python train.py --experts_per_token=4 --d_expert=32 --router_score="softmax" --lr_router=0.000751 --tie_embeddings=false --dataset="wikipedia_en"
Below are experts of layer 6 (counted from 0) of a mixture-of-experts language model. Rows are named router (the router's row for the expert), down (a neuron's output weights, with its number) and show model dimensions 0-255. Each number is 128 + 24 x the weight over its row's rms, rounded and kept within 0 to 255.
Before each expert's rows: a language model's description of what the expert responds to. This comes from a sample of Wikipedia text that the model never trained on.

# expert 20
What it handles: Numbers and separators
router [ 39 148 134 124 113 117 114 142 125 129 126 172 120 124 119 118 133 123 151 114 131 138 147 156 128 108 127 124 161 126 105 120 126 123 186 115 126 156 103 117 128  96 128 143 219 187 124 130 113 124 126 141 124 130 166 115 153 152 130 112 114 123 122  91 130 130 125 145 125 122 160 134 132 105 104 156 156 121 123 134 106 113 144 110 147 152 164 125 142 131 103 138 125 175  98 124 158 108 105 103 162 146 138 173 129 138 143  91 140 138 157 120 121 126 151 119 113 122 142 115 108  97 138 114 130 145 129 128 130 191 137 124 136 114 131 147 120 104 130 109 136 130  92 143 124  99 112 105 120 122  43 180 167 143 142 166 102 135 168 155 147 139 136 105 143 150 116 169 124 161 166 123 123 160 134 147 130 146 107 114 136 122 133 121 103 129  85 129 110 123 158 128 137 110 123 225 132 171 130 116  61 103 138 155 120 100 126 111 127 121 133 221 139  93 113 103  81 129  85 104 140  98 104 122 160  98 121 133 123 149 143 123 143 175 141 112 116 136 138 130 127 127 131 100 123 111 105 141 115  96 130 134 119 114  93 129]
down0 [150 120 122 143 136 128 146 129 126 135  98 161 140 108 147 156 114 133  84 136 139 138 128 157 152 105 143 179 100 114 137 149 117 120 120 156 151  80  98 153 172 126 144  77 137 109 146 107 166  95 116 130 196 107 116 167 134 121 112 125 133 122 175 133 138 138 126 158 149 139 132 104 119 129 137 131  90 136 192 154 155 113 151 129 109  92 120 152 105 146 149 144  87 146 171 121 109 162 138 192 111 119 151 124 147  82 123 153 140  98 126 139 126 132 133 139 109  98 121 145 144 153 152 154 143 137  91 149 127 132 117 103  95  76  78 123 126 117 121 135 104 128 142 178 127 147  76 107 118 146 140 147 104 101 139 104 134 141  65 113 133 122 144 156 133 130 147 149  79 128 137 120 160  84 153 135 149 135 141  89  93 139 143 139 111 109 153 145 147 156 150  97 136 121 112 135 160 125 122 154  97 110 100 130 140 119 123 104 173 122 130 135 109 136 125 125 149 124 136 179 103 129  84 160 168 108 111  88 179 118  93 155 133 150 155 117 130  93  92 173 100 128  90 131 106 128 117 134 171 137 132 170 176 145 122 136]
down1 [135 122 101 116 123 141 106 107 122 139 142 124 127 137 132 128 134  80 136 143 121  83 174 181 105  96 134 148 106 127 150 139 114 139 136 103 109  79 139  98 146 168 125 138 127 136 140 156 126 115 114 100 172  99 121 136 161 180 163 156 136 121  96 118  93 121 122  66 117 113  81 117 147 145 106 118 139 112 128 161 141 156 176 115 134  75 115 144  99  95 144 171 133 121 133 124 132 110 135 128 105 149 163 106 148 133 126 135 116 181 119 104 149 149  77 102 110 119 138 148 106 164 106 107 149 143 139 142 130  93 139 122  89 157 127 149 161 106 112 120 118 102 154 137 124 109 149 157 131 135 120 101 119  95 110 165  92 152 159 144 163 128 124 136  98 116  95 169 108 145 125 148 176 147 123 119 147 123 105  93 160 155 122 117 164 131 102 137  71 102 114  81  84 129 137 136 180 127 138 114 118 136 160 184 143 109  97 144 149 160  87 109 112 159 124 144 153 141 129 114 129 130 122 161 164  90 148 153 107  93 125 140  65  82 138 132 137 113 129 181 125 117 139 141 110 109 134 137 126 120 132 167 105 156  95 144]
down2 [140 139 123 106 163 116 150 114 122 149 116 127 110 143 152 137 129  94 136 144 168  76 174 128 122 156 123  94 121 128 126 104 121 138 107 123 169 124 119 180 154 112 117 101  97 129 110 121 104  98 142 148 130 115 122 113 121  87 101 144 105  95 148 162 119 139  94 146  86 165 123 122 132 130 152 121 173 107 158 135 141 158 163 120 174 136  90 132  98 143 182  99 112 144 135 126 105 124 154 139 145 115 140 149 114 129 143 128 105  86 168 156 116 114 165 125 116 122 109 133 181 133 135 132 137 129 157 152 124 142 135 173 147  86 100  67 131 134 130 120 129 120  89 118 135 131 116 147 143 101 140 106 112 168 154 101 189 149 106 126 143 121 144 144 172  87  94 135 158 128 203 145 157 134 141  89 121 156 171 139  75 103 136 164 189 103 167 135 190 143 113 124 122 174 143 138 106 151 123 125 110 116 100 136 157 121 131 107 114 145 139 104 134 144 125 141 143 126 156 127 127 112 126 127  95 148 132 138 105 126 158  95 171 107 145  94 119 166 140 171 142 122 109 123  97 139 109 141 131 127 174 160 169 128 137 124]

# expert 21
What it handles: Name-internal pieces
router [ 82 144 123 131 105 172 148 114 123 151 124  51 145 122 148 133 126 177 133 100 125 118 100 113 124  98 106 136 139  98 151 116 141 107 167 123 116 135 122 127 127 141 138 135 120 134 123 146  84 106 124 162 106 165 131  95 115 113 116 137  94 142 161 178 106 138 151 134 126 136 118 114 117 125 125 146 136 120 132 134 134 142  97 132 148 158 139 118 144 134 244  91 154 137 123 125 137 135 117 130 114 121 130 114 120 124 107 133 116 115 126 143 147 130 127 100 139 176 139 109 137 210 173 124 142 163 117 123 150 158 108 157 138 116 112 157 128 120 110  97 102  85 141 120 112 143 105 128 127 138 146  97 141 118 112 111 143 143 175 150 119 116 125 133 136 106 107 168 129 146 130 115 138 116 140 117 122 110 172 152 128  95 155 120 125 136 112 106 151 103 145 103 143 132 143 109 138 125 147 119 191 140 128 104 131 123 148 144 217 129 109  93 147 127 131 112  38 107 168 110 152 117 147 178  73 134 113 151 120 121 150 141 104  95 117 113 134 136 133 127 137 129 152 129 127 129 118 131  99 121 108 100 117  37 133 127]
down0 [110 147 157 139 129 119 134 117 140 133 127 182  91 162 101 175 119 127 132 132 125 122  94 137 134 140 135 180 125 103  88 138 100 124 128 130 135 106 172  89  94 123 116 144 173 122 115 138 123 114 134 100 146 139 145 146 118 153 107 159 115 116 131 140 117 129  94 136 117 158  65  82 125 150 104  99 165 122 113 129 125 107 160 138 107  95 147 129 126 118 188 124 156 127 176 137 138 115 147 122 114 126 138 144  98  98 162 121 151 128  74 127  85 183 129 136 140 148 139 127 101 129 126 115 157 127 125 142 150 158 129 128 117 141 153 137 141  96 179  64 159 123 104 127 139 176  93 187 156 134  98 124 134 129 114 143 159 125 106 117 144 106 123 127 169 127 165 152 126 100 123 165 121 119 125 113 119 150 124  97 142 153 134 135 134 136  87 132 175 189 118  90 156 116 180 116  98 153 132 124  83 183  81 129 122 125 108 106 142 131 154  73 102 125 150  95 156 125 110 133 106  96 108 121 130 107  97 130 110 133 151 119 132  94 163 100 137 135 109 125  99 154 140 102 144 133 115 145 169 109 108 149 131  75 116 116]
down1 [132 107 151 156 128 112 113 118 125 110  90 165 116  79 108 120 148 137 136 112 180 107 135 154 126  81 145 104 121 150 111 143 106 139 117 133  97  47 143 115 121 149 158 183 109 117 122 138 109  78 125 133 133 132 128 130 123 145 105 130  96  98 158 173 180 130 133 128 139 100 142 133 154 123  98 127 120 122 137 149 147 136 136  93 135  88 102  97 123  98 146 138 142  97 160 159  79  91 107 103 102 173 149 140  99 140 144 145 119 116 147 135  79 110 119 112 137 155 115 189 101 120 138 167 146  86  87 121 111 135 138 139 139 168 145 170 125  96  99  71  88 129 122 152 115 103 140 110  95 144 119 135 131 147 129 131 160 102 117 102 143 142 117 119 114 104 120 144 154  73 163 129 127 137 113 131 121 120 100 140  92 132 165 126 141 106 124 156 106 103 127  95 133 125 127 129 142 135  83 123 100  85 143 101 139 136 142 173 148 103 154 128 153 123 145 130 142 137 145 133 141 177 113  69 131 100 104 162  74 147 102 123  86 143 109 127 140 107  99 110 103 154 135 121 127  92 125 162 120 107 149 154 124 150 108  88]
down2 [138  94 169 110 135  99 126 125  89 173 106  81 121 130 156 130 148 117 124 145 103 132 130 147  88 147 106 156 127 112 138 163 129 128 146 177 138 139 125 129 106 101 108 177 169 119 123 149 162 155  96 138  78 125 133 135  81 123 129 158  76 125 148 138 126 139 123 181 111  92 137 133 176 133 141 149 111 134 162 131  97 148 142 118 137 130 142 151 150 116 114  99 156 103 152 160 173 114 126 138 109 151  96 136 167 142 104 122 172 115 127 143 114  88 115 115 100 153 183 128 111 121  95 122 161 113 136 142 136  91 142 124  63 157 108 152 164 167 150 161 114 133 143 128 125  97 139 109  99 126 151 131 152 108 103  99 105 174 129 104 130 159 129 149 110 117  96 157 122 129 123 102 100  96 133 145 114 103 123 152 131 133 135 117  73 150  91 159  95 132 104 160 162  90 158  95 164 160 108 132 144 156 155 156 118 143 167 162 136 120 152 167 109 126 132 126  91 121 111 124 133 130 128  80 102 104 126 143 125 133 119 149 105  93 108  74  89 114 143 140 116 129 120 132 144  86 131 119 139 117 120 103 120 171 136 176]

# expert 59
What it handles: Opening parentheses
router [ 60 155 127  86 101 150 122 102 121 112 119 216 142 135  85 119 140 146 133 149 110 140 113 128 117 141 133 119 109 111 118  89 116 120 110  96 122 112 110 163 132  99 115 142 123 164 148 119 163 194  77 119 131 170 175 116 124 128 139 153 121 110 123  74 140 149 120 123 140 103  69 129 142 133 142 148  68 114 146 115 126 136 132 125 105 126 127 126 126 132 150  91 144 141 161 138 133 147 111 127 128 168 118 187 127 172 108 117 151 140 133 113 105 114 145 112 130 168 117 130 131 133  86 106 120 113 137 140 105 158 103 116 103 180 127 150 140 165 145 122 166  95 119 117 140 105 207 133 146 143 102  94 125 109 177 137 107 130 110  89 120 102  76 129 136 156 120 118 144 137 135 116 136 133  90 132 127 109 109 154 135 100 102 132 157 154 176 111 152 153 154 104 131 129 130 163 131 158 106 108 151 121 115  91 103 146 122 131 135 127 148 116 131 126 109 113 225 153 119 128 116 140 113  93 113 105  74 108 135 128 125 103 155 151  95 110 123 112 108 120 121 107 118 102 131 131 136 125 113 146 153 143 130 147 147 125]
down0 [116 122  91 158 156 133 146 156 151 149 118 164 158 135 133 140 145 105 126 113 180 135 140  91 142 129 171  81 126 120 110 103 156  98 121 138  85 141 189 144 125 135 157 143 103 159 120 136 120 127 168 133 140 102  94 144  93 135 103 145 114 155 113  89 135 100 135 127 164 115 163  67  99 154 141 117 168 123 122 175 124 123 128 125 117 129 109 101 145 130 150 152 150 132 171 134 117 133  85 142  82 111 141 135  92 121 122 132 120 115 115 156 116 107 141 141 123 113 156 143  99 158 168 124 122 109 122 124 120 166 171 143 119 143 131 112 130 143 108 129 105 121  99 179 163 121 113 192 148 101  78 100 123 165 144 108 142 123 105  75 133 132 116 143 103 101 132 149 155 102 138 152 136 159 167 163 112  92 114 155 172 106 143  98 110 133 172 147 120 122 143 128  77 132 135 114 103  91 115 132 103 136 148  78 128 105 120 104  95 118 142  90 142 113 138 174 188 131 112 109 102 127 109 168 157 133  91  86 148  91 146 119 130 107 141 140 141 161 150 154 140 140 103 111 146 162  95 129 122 115 129 146 112 132 144 130]
down1 [109 152 110 153  96 133 141 112 150 157 126 133 150 120 131 143 100  85 186 139 115 128  96 113 140 113 121  93 143  89 128 127 168 108  93  94 111 108 100 128 131 121 118 118 104 128  88  94 135 175 122 132  62 143 100 107 127 122 101 104 135 154 121 134 138 124 151 140 152 110 105  81 142 132 100 130 160 135 123 106 161  89 134 109 115 143  95 119 147 129 141 138 117 150 116 115 127 168 122 171  76  97 147 144 112 123 102 127 104 146 110 145 146  92 152 139 107  98 140 109 104 147 145 143 137 107 107 100 127  94  70 119 149  96 126 170 124 161 196 147 146 120 103 144 123 166 123  95  97 105 112 152 164  97 138 130 137 135  86 130 130 143 131 137 101 108 144 129 174 178 114  97 121  71 157 146  92 118 100 115 137 142 138 141  99 151 156 123 168 148 143 127 127  85 135 130 105 123 173 137 156  87 113 125 122 132 119 159 159 145 130 148 121 115 184 162 102 101 138 118 142 131 121 140 168 134 130 153 169 160 116 120 119 187 123 115 135 147 165 120  82 100 151 123 121 171 130 145  98 160 108 117 150 152 108 122]
down2 [142 101 150 104 107 188 125 123 117 130 116 124 113 130 125 108 122 143 129 147 101 121 100 177 112 135 161 125  96 156 150  84  95 147 154 166 118 134 123 104 120 146 133 134 152 130 127 120 161 143 133  96 100 106 150 165  98 117 135 139  89 155 123 133 189 131 157 120 100  93 153 148 157  91 115 133 109  98 148 107 120 141 159 144 113 123 176 126 147 140  91 122 130  99 180 115 132 155 125 150 119 147 138 153 141 139  93 105  95 143 122 107 112 119 119 128 125 155 174 139 108  92 131  97  85 126 140 139 136 118  99 104 132 111 104 136 186 146 117 123 117 149 146 122 146  74  92 121 119 164 129 162 120 132 113  94 119  92 132 143  99 156  82 148 118 135 121 115 151  80 152 144  85  97 129 122 101 103 115 168 162 131  97 151 124 129  90 148 100 118 117 131 168  75 139 119 108 106 124 121  80 117 102 136  90 154 163 135 142 121 163 165  79 133 120  67  98  93 169 147 122 145 141 118 142  81 150 135 132 145 123 114 125  95 105 105 116 130 103 163 132 130 139 143 173 129 111  91 156 169 120 129 119 108  91 152]